{"num_hidden_layers": 9, "hidden_size": 192, "n_experts": 16, "experts_per_token": 1, "d_expert": 224, "d_shared_expert": 0, "hidden_act": "geglu", "moe_layers": [0, 1, 2, 3, 4, 5, 6, 7, 8], "router_score": "sigmoid", "normalize_top_k": false, "routed_scale": 1.0, "balance_loss": 0.000393, "balance_bias": true, "router_noise": 0.3, "init_std_router": 0.0188, "lr_router": 0.000876, "num_attention_heads": 3, "num_key_value_heads": 3, "head_dim": 64, "vocab_size": 11389, "norm": "rmsnorm", "norm_place": "pre", "norm_eps": 1e-05, "positions": "rope", "rope_theta": 10000.0, "rope_fraction": 1.0, "qk_norm": false, "attn_scale": 0.125, "tie_word_embeddings": true, "parallel_block": false, "init": "normal", "init_std_qkv": 0.0439, "init_std_o": 0.0, "init_std_up": 0.0439, "init_std_down": 0.0, "optimizer": "soap_variant", "learning_rate": 0.00555, "lr_mult_up": 1.1, "beta1": 0.95, "beta2": 0.98, "lr_head": 0.00773, "max_grad_norm": 0.5, "warmup_steps": 200, "schedule": "wsd", "decay_fraction": 1.0, "decay_shape": "linear", "final_lr_fraction": 0.1, "batch_tokens": [65536, 131072, 196608], "max_seq_len": 512, "doc_mask": true, "z_loss": 0.0001, "train_tokens": 348600000, "max_steps": 2886, "dataset": "wikipedia_en"}
Below are experts of layer 3 (counted from 0) of a mixture-of-experts language model. Rows are named router (the router's row for the expert), gate (a neuron's input weights, with its number), up (a neuron's input weights, with its number), down (a neuron's output weights, with its number) and show model dimensions 0-191. Each number is 50 + 10 x the weight over its row's rms, rounded and kept within 0 to 99.
After each expert's rows: "raises" lists some tokens whose logits its average output raises strongly, later layers aside. This comes from a sample of Wikipedia text that the model never trained on.

# expert 6
router:54 43 46 48 63 58 66 45 29 39 50 50 53 71 67 49 59 36 43 67 53 47 59 47 58 47 47 48 41 44 50 50 73 62 59 41 46 53 43 48 50 66 63 43 47 49 61 46 53 52 42 55 56 45 50 55 59 39 42 60 50 32 42 60 40 52 55 47 30 59 51 41 74 42 51 54 65 47 30 32 67 54 36 50 50 61 60 48 40 54 66 58 52 51 52 38 47 52 42 44 60 38 46 69 71 49 55 63 54 39 43 50 51 33 45 56 59 42 27 54 37 59 60 55 54 47 44 63 58 39 45 58 58 59 34 60 55 51 36 42 39 42 58 56 44 52 41 36 44 51 36 53 50 41 46 54 39 51 65 38 37 60 50 34 53 48 38 45 64 30 65 28 24 50 36 52 45 44 49 49 30 48 58 43 52 47 29 58 51 33 37 52
gate0:61 60 65 45 50 44 56 39 53 48 50 54 58 62 59 38 60 55 49 60 39 36 25 48 48 39 37 29 59 46 50 68 36 64 41 29 42 51 49 53 48 70 63 48 60 49 49 55 57 61 34 54 37 56 53 60 56 49 49 34 56 20 68 55 59 50 56 54 41 41 77 48 43 52 58 57 56 57 52 46 57 40 38 73 51 44 47 57 53 58 54 54 44 56 47 37 39 43 44 47 46 39 41 60 49 55 52 61 60 46 36 45 52 53 55 48 52 69 59 47 30 53 62 31 52 47 44 61 47 57 36 59 57 42 56 63 56 63 60 35 67 70 59 49 51 59 46 61 68 55 59 54 63 50 70 61 39 48 62 55 53 60 64 56 31 27 55 57 55 44 58 45 51 64 43 63 49 66 52 39 34 45 57 54 60 53 49 45 53 58 37 47
up0:59 43 53 56 53 63 52 47 45 39 39 42 35 60 63 50 54 57 46 54 52 53 59 31 39 61 64 49 51 52 56 38 56 63 44 77 61 55 61 38 52 45 40 43 56 48 63 32 64 55 63 30 53 62 44 56 65 46 56 62 60 65 43 50 41 42 36 35 69 42 43 55 47 44 43 57 50 55 56 39 61 46 61 41 48 52 60 48 58 58 69 29 60 55 61 48 45 37 65 55 47 72 58 42 51 53 44 69 31 61 53 72 27 37 42 36 54 37 54 45 52 49 50 48 48 53 62 32 43 36 64 49 50 60 46 48 22 61 49 62 63 57 55 49 54 44 60 44 33 34 49 30 62 37 37 57 61 54 57 60 46 34 44 52 43 63 55 46 51 58 54 56 56 49 40 41 64 46 47 44 56 55 48 59 48 41 45 59 67 42 55 41
down0:41 54 54 41 62 54 44 39 50 47 63 57 54 63 22 47 31 38 41 46 39 40 52 40 44 47 57 64 55 42 42 64 44 38 53 40 46 42 51 56 58 36 36 35 34 56 47 39 60 42 45 27 74 46 45 52 45 40 40 59 61 59 49 56 55 41 57 53 68 51 54 44 41 47 60 52 51 34 46 68 78 45 56 61 46 81 49 46 51 54 50 35 32 67 48 57 48 43 60 39 47 48 33 50 42 50 53 72 58 46 53 60 44 57 52 37 38 58 48 40 50 43 40 62 54 48 41 40 59 44 39 64 56 63 43 54 43 47 56 54 52 43 40 36 40 57 37 55 54 29 53 64 51 21 47 25 57 46 45 34 51 56 45 43 47 65 53 44 50 43 47 40 43 48 51 29 41 49 55 44 40 39 42 42 62 53 54 52 50 60 39 44
gate1:47 40 41 28 28 44 46 54 37 52 47 42 49 54 42 38 62 50 35 43 36 65 50 58 57 53 49 53 62 42 48 46 64 53 31 36 37 52 45 40 56 34 66 42 57 27 38 45 49 57 39 62 40 46 38 72 59 44 62 56 39 35 36 47 52 43 48 61 55 63 51 56 55 62 39 55 63 43 53 52 64 59 51 49 59 42 51 54 53 50 45 33 45 54 49 59 57 50 40 35 23 35 58 42 49 53 42 34 48 70 37 52 45 44 48 58 58 55 48 55 64 59 32 45 36 68 58 76 56 62 63 46 56 43 36 59 52 47 60 42 62 62 46 61 49 64 41 64 59 52 43 71 46 40 39 51 51 69 50 55 65 45 61 39 37 53 49 49 56 43 60 67 31 47 43 50 59 47 32 52 49 45 41 40 52 51 49 65 58 48 55 35
up1:28 46 45 39 31 47 51 54 41 59 51 53 47 63 49 52 48 47 46 55 51 60 47 60 55 60 47 55 58 38 48 49 62 52 51 37 47 54 51 42 49 27 61 35 56 40 37 47 40 58 24 61 48 38 26 73 56 47 68 45 54 42 39 41 59 45 47 54 68 64 45 47 48 68 44 53 59 41 43 57 49 64 58 44 51 46 56 58 55 57 35 25 63 55 46 64 50 47 47 40 28 42 64 53 31 58 44 43 45 55 41 46 48 61 49 49 39 70 56 39 54 51 60 44 39 66 49 64 51 40 50 69 53 46 42 42 51 50 66 52 53 51 43 66 53 50 50 45 61 46 41 74 43 47 25 42 50 68 66 64 61 59 64 54 56 57 44 43 53 56 70 68 52 41 40 61 53 48 30 50 47 43 41 44 50 47 49 45 67 57 66 34
down1:46 53 53 51 51 40 52 36 46 58 58 26 53 62 60 56 39 63 45 47 51 55 63 43 53 31 31 51 50 43 57 27 41 67 34 54 62 55 73 30 36 47 41 48 38 47 43 34 47 66 39 38 62 55 47 46 40 44 44 42 39 52 43 38 61 56 63 57 51 46 46 36 50 66 27 40 44 66 56 57 42 55 51 44 44 65 34 29 41 46 51 27 41 33 65 46 30 42 46 31 45 46 34 42 54 45 50 33 47 48 56 56 47 46 63 50 44 49 31 58 42 55 51 70 43 46 54 55 46 71 49 53 42 54 44 47 61 58 52 53 73 43 60 37 58 47 48 44 60 54 51 58 60 53 46 63 48 68 52 58 45 60 49 50 47 56 53 59 36 41 36 57 51 45 59 64 67 40 48 40 53 49 28 47 46 58 40 63 44 44 45 55
raises: ",", ".", "\""

# expert 11
router:54 68 62 35 59 61 63 47 41 44 61 72 47 52 45 51 61 39 56 54 55 37 50 40 56 58 41 52 50 61 53 55 54 66 58 41 49 57 50 53 55 57 58 37 43 33 44 42 61 48 44 51 65 33 40 63 52 49 55 44 51 34 53 68 51 27 47 56 40 38 48 52 50 39 48 62 51 45 44 51 39 61 51 52 47 59 55 44 47 44 69 49 51 45 38 41 63 46 37 53 50 37 42 60 60 42 46 40 52 54 57 46 45 23 47 42 42 45 52 77 36 62 43 58 56 25 49 47 64 52 47 53 60 71 46 62 55 44 26 31 59 49 49 47 66 53 51 54 40 57 37 42 51 46 51 42 26 34 81 61 43 42 42 54 50 56 46 52 46 42 66 33 41 42 39 56 57 40 45 51 27 45 56 51 48 44 58 67 42 38 34 42
gate0:30 35 46 53 60 45 38 57 47 41 54 39 47 38 58 52 55 59 52 50 48 65 63 42 53 43 57 52 49 64 42 46 59 48 44 42 51 41 50 58 50 44 41 48 40 42 32 50 54 42 36 35 48 63 36 41 51 50 58 52 42 49 59 63 66 39 45 49 59 46 62 35 60 45 44 56 30 61 52 62 36 44 46 30 62 37 52 45 44 54 45 78 29 43 64 48 56 48 30 75 62 51 42 59 50 47 46 43 38 42 57 48 62 41 68 59 40 58 48 34 56 55 52 63 60 54 46 54 53 62 63 32 59 54 47 38 64 48 32 75 54 43 46 46 53 51 41 39 50 48 76 58 44 49 57 31 58 36 46 49 60 45 51 55 39 42 36 25 59 70 45 43 39 61 66 55 48 59 49 47 42 38 59 54 63 49 39 39 55 53 46 47
up0:55 39 31 58 45 47 38 48 50 57 37 64 36 47 63 33 60 79 49 46 61 39 40 39 42 33 61 51 77 47 42 51 52 73 53 42 55 37 58 49 48 63 37 51 57 47 47 48 38 46 64 54 54 54 63 42 61 48 45 33 43 55 51 59 52 33 41 54 60 45 40 46 56 34 49 59 42 56 74 50 62 40 52 49 61 58 52 27 39 53 49 53 39 53 72 42 33 39 38 50 57 36 44 37 37 34 59 47 45 52 48 58 55 52 48 28 56 49 40 37 29 40 39 55 39 46 43 51 41 66 47 39 57 40 64 41 69 53 44 58 53 47 52 52 38 46 60 52 37 60 59 56 41 55 54 51 51 36 47 49 67 37 60 62 45 37 54 33 52 46 50 61 62 67 42 45 40 54 39 40 53 33 50 43 54 48 56 54 52 39 62 49
down0:51 66 58 44 39 49 46 46 50 69 45 50 35 45 57 64 28 50 39 38 56 39 61 56 51 43 46 47 63 39 40 59 46 56 57 48 32 49 59 54 65 49 42 51 53 40 61 52 53 60 40 52 70 38 61 51 46 57 46 61 61 60 66 50 70 49 57 53 51 48 29 46 55 42 45 62 61 53 67 48 64 50 62 45 39 68 69 56 48 66 52 26 33 38 49 66 52 65 51 42 39 29 58 54 71 54 52 27 58 55 60 48 48 67 53 64 46 44 41 51 62 46 65 36 53 54 52 63 72 60 59 77 50 68 51 50 58 46 64 40 53 60 53 47 68 48 47 46 56 42 50 47 58 41 64 49 45 77 60 48 50 61 54 57 47 41 53 57 56 52 40 45 38 49 56 49 46 57 56 53 61 49 52 53 43 49 57 39 69 41 45 66
gate1:60 49 68 34 38 48 85 50 55 57 54 47 54 38 62 48 57 41 39 38 72 32 55 29 59 39 33 29 61 33 70 43 37 50 52 60 34 48 60 38 60 46 44 28 71 55 37 39 49 46 65 59 48 45 54 49 52 49 55 48 42 45 60 57 58 68 47 48 38 56 46 36 57 50 61 59 57 55 52 38 54 38 39 55 49 63 54 44 36 56 32 56 38 55 56 48 38 48 49 45 63 38 58 40 55 52 49 48 61 41 53 48 47 39 39 60 42 34 50 52 43 59 31 52 48 51 61 60 74 46 40 34 38 65 54 59 49 60 56 53 52 53 59 36 49 46 41 55 55 50 49 54 66 56 57 47 49 52 70 63 55 50 34 49 61 53 39 68 49 45 51 46 56 38 54 34 59 39 36 49 48 52 68 53 56 37 44 46 42 50 58 38
up1:61 74 48 42 52 53 48 58 48 55 39 46 61 32 49 61 57 35 68 42 40 58 27 51 71 60 50 54 36 31 60 43 61 54 63 40 41 45 31 44 63 49 48 48 51 68 57 30 45 25 46 49 49 42 36 48 64 63 52 52 60 56 52 52 60 47 49 59 49 34 69 64 52 58 60 51 42 44 52 70 62 58 52 59 45 65 38 52 58 33 54 56 53 42 53 46 62 53 39 45 37 38 40 69 39 57 64 48 42 66 50 56 54 78 75 49 47 55 58 50 43 36 51 37 55 49 55 47 50 49 52 66 53 37 47 54 36 64 58 51 61 51 59 64 55 39 50 63 49 56 36 42 60 59 54 64 53 48 65 51 50 40 40 52 46 49 35 49 48 50 44 43 64 38 58 50 56 67 34 34 52 62 32 45 44 51 49 53 51 56 60 46
down1:68 40 33 60 47 42 64 57 62 40 53 64 62 56 30 58 47 54 56 55 40 58 40 44 60 45 48 54 36 42 53 59 56 38 54 49 57 61 22 47 60 56 55 55 44 44 53 44 52 63 55 40 53 61 53 40 33 43 46 42 36 45 50 46 47 45 56 43 58 46 49 37 46 66 63 45 43 60 37 46 47 59 62 39 60 36 54 49 43 54 47 52 48 41 76 42 40 64 46 59 36 48 74 51 50 59 51 50 38 57 59 50 32 53 58 49 46 47 24 64 37 54 54 54 59 56 47 60 45 52 52 49 53 54 31 60 36 46 44 47 50 36 64 47 36 52 59 56 55 56 38 42 35 47 55 58 61 48 57 44 42 27 55 56 51 40 48 46 76 51 31 46 51 57 44 23 45 48 55 53 48 63 62 52 34 51 15 48 69 62 56 62
raises: ".", "if", "ir", "od"

# expert 3
router:41 68 62 50 61 71 50 77 62 63 48 45 50 74 53 52 51 47 51 51 46 59 64 42 46 38 61 53 36 45 44 34 66 57 57 42 50 50 51 60 53 62 63 50 43 50 59 58 48 50 51 61 48 52 56 56 40 33 53 71 51 51 63 65 53 44 45 51 32 50 42 59 63 36 60 51 55 34 56 51 65 62 54 58 49 67 41 42 52 51 69 37 52 50 57 40 57 38 33 56 54 56 46 63 49 52 51 69 37 51 36 53 51 27 52 48 60 59 44 42 54 63 51 62 49 37 61 34 61 31 45 40 58 71 53 51 61 53 41 66 47 62 55 54 36 56 35 38 40 47 38 47 49 39 50 62 44 47 62 57 51 47 44 37 49 65 38 55 50 45 60 31 23 40 49 54 46 44 52 48 52 40 65 56 55 39 50 61 38 40 25 54
gate0:45 58 38 50 44 58 60 64 51 46 49 61 39 67 65 37 53 43 62 34 58 48 53 37 33 49 48 39 52 24 43 47 56 49 73 59 40 39 44 50 60 44 36 59 34 54 59 60 28 55 62 49 58 46 66 44 52 26 48 67 52 37 53 56 48 34 58 49 46 35 45 53 45 50 46 48 62 59 67 35 55 41 42 55 53 45 47 47 30 46 68 52 43 63 32 51 61 30 49 53 38 71 57 55 65 72 45 55 71 52 40 53 53 45 52 47 45 65 45 60 47 48 54 66 63 42 56 31 50 50 41 61 65 58 38 42 58 65 54 49 42 52 69 51 29 60 38 54 55 48 43 45 57 60 50 60 64 52 52 60 60 44 48 49 68 58 48 41 61 61 52 46 48 46 35 50 54 59 59 34 52 31 60 47 56 53 46 62 52 42 51 47
up0:48 53 55 54 38 44 70 53 54 47 40 55 41 45 61 40 48 52 60 31 56 42 41 38 52 52 33 54 61 28 45 50 49 41 60 71 39 51 45 52 56 51 43 63 49 48 48 51 35 61 52 57 56 40 54 34 52 35 37 73 58 55 61 47 60 47 54 55 38 44 46 38 38 48 36 53 67 61 64 34 50 36 39 59 47 36 50 51 44 57 59 40 55 75 37 51 47 34 65 58 40 68 59 49 62 66 39 59 68 52 44 50 47 36 48 45 43 64 55 66 53 66 57 57 55 34 47 32 45 56 55 53 63 52 60 43 38 53 60 49 50 62 64 37 37 34 42 68 60 40 22 44 35 69 55 43 58 59 58 53 41 42 42 52 60 59 62 32 46 42 53 56 60 44 41 50 58 66 46 47 47 39 46 43 52 55 42 64 60 56 58 47
down0:56 42 48 46 41 51 59 64 34 40 36 40 42 37 51 45 30 45 57 58 42 60 44 48 52 45 55 41 51 53 33 37 46 58 33 44 57 62 51 37 72 65 75 54 49 38 57 68 57 57 34 44 68 68 53 56 53 68 54 55 32 38 40 53 68 48 50 49 47 68 48 49 43 42 49 38 40 54 56 69 55 49 66 53 53 53 46 52 43 60 41 49 58 54 57 56 45 41 46 58 44 27 40 55 32 25 57 58 48 51 36 41 68 39 59 44 54 54 59 57 51 47 54 28 64 53 40 64 53 42 43 64 52 42 58 49 44 38 38 60 58 48 47 54 58 44 46 56 48 43 32 45 83 36 68 56 53 42 54 44 64 53 42 47 55 41 68 44 41 51 41 52 54 60 59 47 49 52 59 50 64 47 57 58 37 64 53 65 52 52 64 63
gate1:45 48 40 48 45 44 56 38 35 56 49 38 54 60 51 43 32 34 40 49 49 47 53 45 32 62 33 49 54 52 52 58 64 36 54 45 63 54 41 43 68 41 34 46 82 70 70 49 56 50 49 50 56 35 38 65 51 48 41 50 54 65 43 56 45 67 46 44 44 54 56 44 58 52 42 53 61 58 49 46 57 53 52 51 48 45 46 65 59 45 59 66 66 36 53 49 57 62 47 45 45 57 46 34 47 51 51 53 44 45 49 65 80 51 67 34 60 55 57 43 57 48 57 44 65 47 75 44 49 43 49 60 50 47 66 41 43 30 52 32 58 49 57 41 43 36 55 28 63 58 65 38 52 50 33 47 51 58 58 69 56 59 38 51 62 77 43 58 52 53 41 68 43 56 62 65 35 49 44 57 55 54 47 62 55 51 41 32 59 39 44 52
up1:38 43 72 72 49 36 58 58 55 36 59 49 58 58 57 54 35 42 55 42 56 45 54 35 54 50 59 66 50 64 54 41 37 46 42 57 58 61 44 37 46 51 53 33 39 55 43 47 38 51 55 45 44 46 52 52 39 53 39 49 50 51 54 39 39 53 50 47 24 57 51 50 39 46 71 50 62 56 48 59 57 48 42 51 44 55 62 53 42 50 50 55 60 54 54 43 58 35 57 53 42 38 37 66 71 48 56 46 49 62 69 41 52 62 37 65 56 46 52 30 39 40 40 48 56 36 50 44 68 43 39 58 55 48 37 43 53 49 47 47 60 39 71 49 58 74 52 48 66 59 59 79 27 50 56 41 32 59 24 55 44 46 37 45 58 61 56 75 65 63 44 45 60 37 49 52 59 37 53 52 47 42 44 50 51 36 55 55 52 55 31 62
down1:44 44 52 51 42 61 53 42 61 55 61 53 65 44 56 45 61 50 53 46 70 65 52 58 43 58 56 62 53 51 37 44 54 36 56 51 52 64 52 55 34 69 45 49 57 60 48 61 40 47 51 65 44 61 64 67 48 61 56 54 44 68 58 33 47 56 53 44 48 64 41 61 57 46 60 56 62 45 49 57 46 55 49 29 49 62 55 52 55 45 59 43 40 45 54 42 52 39 35 58 55 68 48 43 55 57 55 51 55 67 68 53 38 51 64 40 46 62 61 53 64 39 55 53 40 35 31 38 53 51 41 41 44 55 54 29 40 41 68 48 48 41 44 66 46 46 55 54 65 22 56 40 48 51 36 32 51 58 54 55 56 61 61 64 46 58 40 65 50 74 46 41 67 38 55 69 66 48 62 48 64 49 63 56 37 49 39 31 46 27 34 67
raises: ",", ".", " and", " |", "–", ";"

# expert 5
router:48 58 65 43 41 43 57 77 52 36 64 53 33 63 41 61 48 47 53 52 36 35 64 41 43 32 69 46 68 66 69 47 49 47 46 47 53 63 51 53 43 54 57 57 38 49 50 37 60 41 40 32 51 50 34 30 53 63 43 40 56 45 47 59 34 56 42 68 41 51 66 42 65 53 52 57 55 42 53 48 58 54 48 62 47 48 45 49 40 58 67 60 56 39 40 64 45 49 43 49 42 31 34 50 53 43 43 73 43 60 49 52 46 48 37 50 55 48 46 42 54 59 37 48 55 51 60 58 57 52 50 63 53 51 46 58 54 74 26 53 52 49 55 55 46 81 35 47 36 47 64 50 45 36 28 53 37 54 58 56 48 33 37 40 48 45 40 55 60 49 55 39 51 40 62 45 59 49 47 59 47 54 54 53 59 41 28 70 47 56 39 52
gate0:42 64 50 34 41 53 38 51 54 56 52 74 49 56 43 45 55 55 68 43 52 68 53 45 58 50 61 46 64 57 35 58 48 56 52 43 60 47 69 46 59 42 45 58 56 56 39 54 50 59 32 44 47 58 26 61 44 51 49 55 68 44 45 53 39 35 34 57 72 56 35 51 44 51 56 43 48 62 33 61 65 50 60 43 28 42 62 46 51 54 42 58 51 44 57 44 54 57 52 53 43 39 47 32 59 40 54 49 59 32 57 51 45 51 33 63 54 54 48 33 45 62 58 43 60 50 41 54 43 74 51 43 59 67 37 61 43 54 38 61 51 55 65 65 52 58 41 57 46 55 33 52 51 55 44 41 61 49 62 51 59 54 57 26 50 56 55 60 49 38 45 63 43 50 56 40 44 29 45 49 50 61 55 71 55 20 45 63 72 45 51 66
up0:58 42 59 41 44 47 53 58 41 29 54 47 68 66 57 45 45 55 36 24 57 48 53 38 52 36 57 59 41 48 58 51 33 46 46 50 48 56 46 52 41 43 62 31 47 70 49 58 44 67 49 65 39 60 65 41 50 54 36 48 45 48 65 42 58 56 59 68 29 52 52 52 49 41 51 52 61 53 66 55 44 39 35 44 65 61 48 53 40 33 58 62 69 62 37 53 46 59 43 58 53 75 45 49 41 57 60 41 51 48 51 64 52 52 52 23 44 54 40 53 55 53 54 69 62 45 53 37 41 53 49 54 35 35 43 56 60 35 45 56 47 74 53 41 67 55 44 48 45 37 37 33 50 53 43 60 54 46 61 63 56 56 41 68 43 47 41 56 57 51 65 43 63 53 32 70 65 63 58 54 40 51 66 47 55 47 56 68 47 47 41 49
down0:56 57 35 64 35 55 46 44 48 40 57 38 52 53 51 39 54 45 55 37 48 61 45 60 37 43 63 61 32 51 59 60 54 54 56 48 41 42 48 38 54 59 63 46 55 67 45 73 61 47 43 45 40 55 45 46 49 53 51 44 41 60 46 57 43 56 51 47 44 56 39 47 53 38 38 54 63 42 50 27 56 47 44 59 24 61 50 56 45 57 31 51 53 44 63 58 42 58 39 57 54 58 34 29 43 48 54 51 53 44 55 55 49 40 53 74 53 67 49 32 57 59 53 56 40 52 49 47 27 40 46 32 54 52 44 38 50 30 48 49 59 61 55 65 54 42 48 65 59 44 38 36 48 74 58 54 46 41 48 41 38 47 64 41 24 56 52 51 39 83 36 67 54 31 48 39 49 42 47 49 40 43 46 51 37 48 35 44 69 39 51 59
gate1:43 62 51 45 45 41 49 65 55 38 36 60 31 45 37 68 52 39 48 74 60 47 69 75 62 50 41 58 60 67 48 52 42 54 47 77 45 65 45 55 56 70 45 29 62 31 39 37 60 52 70 55 44 44 49 56 63 44 34 48 48 55 44 60 57 59 48 50 31 32 56 41 59 32 37 51 62 43 56 34 52 59 67 40 57 53 44 63 35 43 58 44 51 50 62 56 45 40 43 40 31 55 38 50 37 52 53 51 60 55 62 40 30 63 46 65 46 40 49 47 54 42 43 46 32 39 52 48 33 61 44 56 41 62 52 50 50 54 36 51 54 43 43 69 38 53 46 42 49 49 45 52 55 47 41 63 48 59 54 51 49 66 49 49 35 63 53 42 46 66 42 47 48 69 52 50 41 51 59 66 57 46 33 47 47 46 44 47 52 57 34 40
up1:60 54 42 60 55 57 60 45 49 43 62 61 49 58 56 31 54 39 33 49 52 42 47 58 30 50 48 41 48 41 67 59 55 52 28 59 55 52 42 53 56 58 31 66 53 49 50 32 40 69 67 43 43 49 78 53 44 53 39 49 50 60 71 55 49 34 32 55 41 53 35 36 51 60 53 52 69 46 49 60 58 45 43 45 32 41 47 49 38 50 62 44 57 30 48 40 51 54 62 53 50 55 61 47 55 71 50 57 47 33 53 37 54 41 60 61 65 59 53 60 50 56 29 59 45 49 68 40 51 36 49 31 54 53 40 48 61 65 46 62 45 49 60 37 52 49 39 48 52 39 45 58 72 40 46 39 54 64 71 37 50 39 40 47 59 42 59 47 49 65 49 56 60 47 57 42 46 47 71 55 66 53 55 43 59 72 48 43 47 64 45 40
down1:61 35 56 43 46 70 38 50 32 58 56 77 54 45 48 53 54 65 31 47 43 43 55 43 38 35 45 53 52 33 39 39 51 63 63 54 46 66 40 46 44 84 64 34 64 53 47 57 39 45 51 34 34 53 52 41 55 37 53 40 60 67 51 50 55 39 54 37 59 60 53 43 47 68 38 46 44 63 61 54 34 47 50 53 45 59 54 39 56 51 39 23 57 68 61 46 45 47 55 65 45 37 52 63 57 54 42 44 48 40 38 49 43 54 49 58 52 49 48 58 62 46 63 41 37 54 39 40 57 48 48 46 60 39 37 35 44 51 55 58 62 67 61 64 48 41 30 53 49 46 40 29 61 44 46 46 46 54 42 58 41 64 48 66 53 43 53 58 63 45 37 39 53 50 46 46 56 53 45 64 51 29 58 50 50 64 52 69 39 46 46 63
raises: ",", " |", ";", " by", " of", "f"

# expert 8
router:32 53 53 47 54 45 63 62 25 37 61 41 45 52 41 34 54 44 59 48 44 51 64 58 39 41 54 51 52 33 53 53 61 44 57 45 57 56 52 71 62 53 40 53 42 56 63 47 56 34 46 57 68 45 41 48 48 36 56 55 55 45 66 69 55 34 54 46 38 50 41 53 55 25 43 45 41 43 50 56 49 62 48 38 42 57 52 61 56 52 71 58 47 32 53 55 53 64 42 46 48 57 51 45 41 56 33 65 55 42 53 53 40 40 48 47 51 27 40 53 50 53 37 56 65 49 46 47 65 53 65 26 55 46 51 55 52 50 50 42 56 49 19 64 29 68 42 45 57 46 45 52 59 50 43 55 42 40 46 61 55 59 45 52 62 50 54 46 42 60 57 43 41 58 49 50 47 41 54 65 42 42 72 46 50 40 22 74 24 52 41 37
gate0:45 35 55 42 27 37 53 52 46 38 60 45 46 70 45 53 53 46 43 53 41 60 41 62 51 39 47 46 52 48 45 61 72 49 56 45 36 55 44 47 56 56 38 79 59 58 48 50 49 60 59 42 43 35 46 51 45 52 53 57 55 37 63 59 34 47 48 57 55 38 63 61 54 37 46 32 35 46 45 40 56 45 52 33 48 28 52 55 49 45 54 49 44 35 40 66 47 45 60 46 32 34 65 48 62 38 59 54 57 44 54 46 41 58 66 40 53 54 55 58 62 59 41 28 63 55 69 52 51 50 47 48 58 61 56 55 49 62 59 50 30 37 32 30 39 53 55 51 61 72 45 62 55 67 43 65 52 50 54 51 50 53 61 44 43 34 39 55 30 52 64 60 61 52 36 52 52 35 51 59 49 63 25 56 47 38 38 51 45 34 34 49
up0:46 41 40 53 59 69 46 63 47 47 33 37 48 49 52 44 50 42 41 50 51 48 56 71 46 55 53 52 54 28 52 61 63 49 47 43 51 51 35 71 60 50 53 52 61 52 37 50 51 48 60 43 37 48 59 51 48 45 41 55 33 53 58 45 58 48 29 33 70 51 42 55 64 32 30 49 50 42 44 32 57 59 60 46 46 53 50 42 54 31 50 71 45 45 37 42 23 41 48 57 44 61 42 27 52 40 48 46 61 38 49 38 42 65 46 41 47 33 49 51 34 25 57 55 41 41 56 60 55 49 59 46 46 48 58 54 49 53 29 62 41 38 39 57 34 46 39 57 58 59 63 74 47 53 52 46 38 54 53 42 51 25 42 44 36 35 50 56 37 59 57 52 63 34 63 48 40 48 59 50 61 31 52 45 52 54 62 49 47 55 39 65
down0:56 51 55 60 36 60 56 44 29 32 36 63 30 53 35 65 47 41 46 45 40 46 56 52 61 58 41 43 49 50 60 43 49 46 47 41 52 39 47 39 55 61 45 57 39 67 32 39 47 58 43 37 71 38 54 59 40 33 32 49 36 56 46 52 36 44 48 61 57 55 63 48 57 33 47 55 38 58 35 59 58 51 67 41 49 36 48 50 21 43 46 41 47 54 58 60 63 59 40 37 50 62 40 35 51 50 41 54 39 57 40 57 45 49 28 63 57 68 50 44 47 63 37 44 62 51 36 57 55 59 56 57 64 70 41 71 64 77 58 28 41 29 46 65 54 56 55 49 45 49 42 50 39 47 49 59 44 57 69 58 54 38 48 45 45 54 64 48 42 60 47 49 49 41 62 49 42 52 45 55 38 51 53 36 54 44 56 42 55 54 42 50
gate1:44 45 52 45 59 61 57 67 30 63 37 51 51 45 44 66 40 52 46 43 39 52 55 34 52 70 52 46 65 55 49 59 42 53 48 59 48 57 59 51 51 48 55 19 48 57 31 54 44 44 51 55 60 56 59 48 43 43 41 44 42 42 44 41 42 44 40 34 50 51 40 50 49 33 46 52 68 62 49 56 40 45 36 47 52 33 64 41 42 52 61 56 48 57 44 72 45 42 58 43 34 47 45 53 43 30 57 59 58 40 34 57 59 57 48 63 59 40 46 66 53 45 61 39 59 59 43 53 58 45 24 34 60 43 45 52 43 46 50 50 42 57 51 54 46 69 53 45 34 48 54 63 33 65 32 69 51 40 50 58 58 60 62 51 32 50 50 38 49 65 50 58 38 66 54 42 36 51 51 22 55 51 53 25 64 55 35 60 44 42 53 32
up1:30 50 33 45 55 60 45 49 50 44 66 47 54 49 58 40 45 41 35 54 43 60 58 69 51 25 54 51 44 48 62 66 50 48 64 58 49 65 57 53 34 56 52 50 56 57 54 46 45 49 44 51 50 56 35 58 41 51 35 58 36 41 45 32 55 63 47 42 35 45 38 45 68 52 66 63 37 42 54 39 52 38 67 67 67 44 50 66 56 63 62 64 58 54 44 52 42 73 56 48 59 40 35 37 53 53 65 62 43 48 56 44 43 53 42 50 48 69 65 50 57 57 55 59 52 31 62 80 43 62 50 46 40 55 42 47 44 45 52 44 68 35 49 43 42 58 51 49 55 60 55 62 54 71 52 46 35 57 55 52 53 45 56 59 41 63 54 53 49 42 56 57 72 29 49 67 37 43 45 60 55 66 23 53 46 56 61 50 49 54 57 45
down1:45 56 65 65 59 58 50 54 38 44 45 52 50 32 46 49 40 71 36 40 59 60 49 48 57 54 54 68 60 38 39 42 60 47 55 47 52 45 45 40 57 53 44 64 35 47 59 40 46 65 42 45 32 66 47 60 47 32 48 31 64 61 50 64 31 52 59 55 51 67 39 50 40 52 58 42 46 50 59 53 51 47 43 53 40 60 49 40 46 54 38 60 50 43 56 31 55 56 53 26 59 51 40 49 42 49 35 48 48 57 44 45 64 63 38 49 61 56 27 52 55 31 41 41 35 61 33 36 45 39 53 46 59 53 46 35 34 49 74 35 62 52 50 45 52 64 45 61 42 46 59 57 47 33 64 50 55 54 43 60 44 44 54 47 49 54 32 53 46 49 36 47 43 42 58 42 45 62 37 57 49 42 56 33 26 39 43 53 60 82 35 50
raises: ",", ".", " |", " (", " and", "\""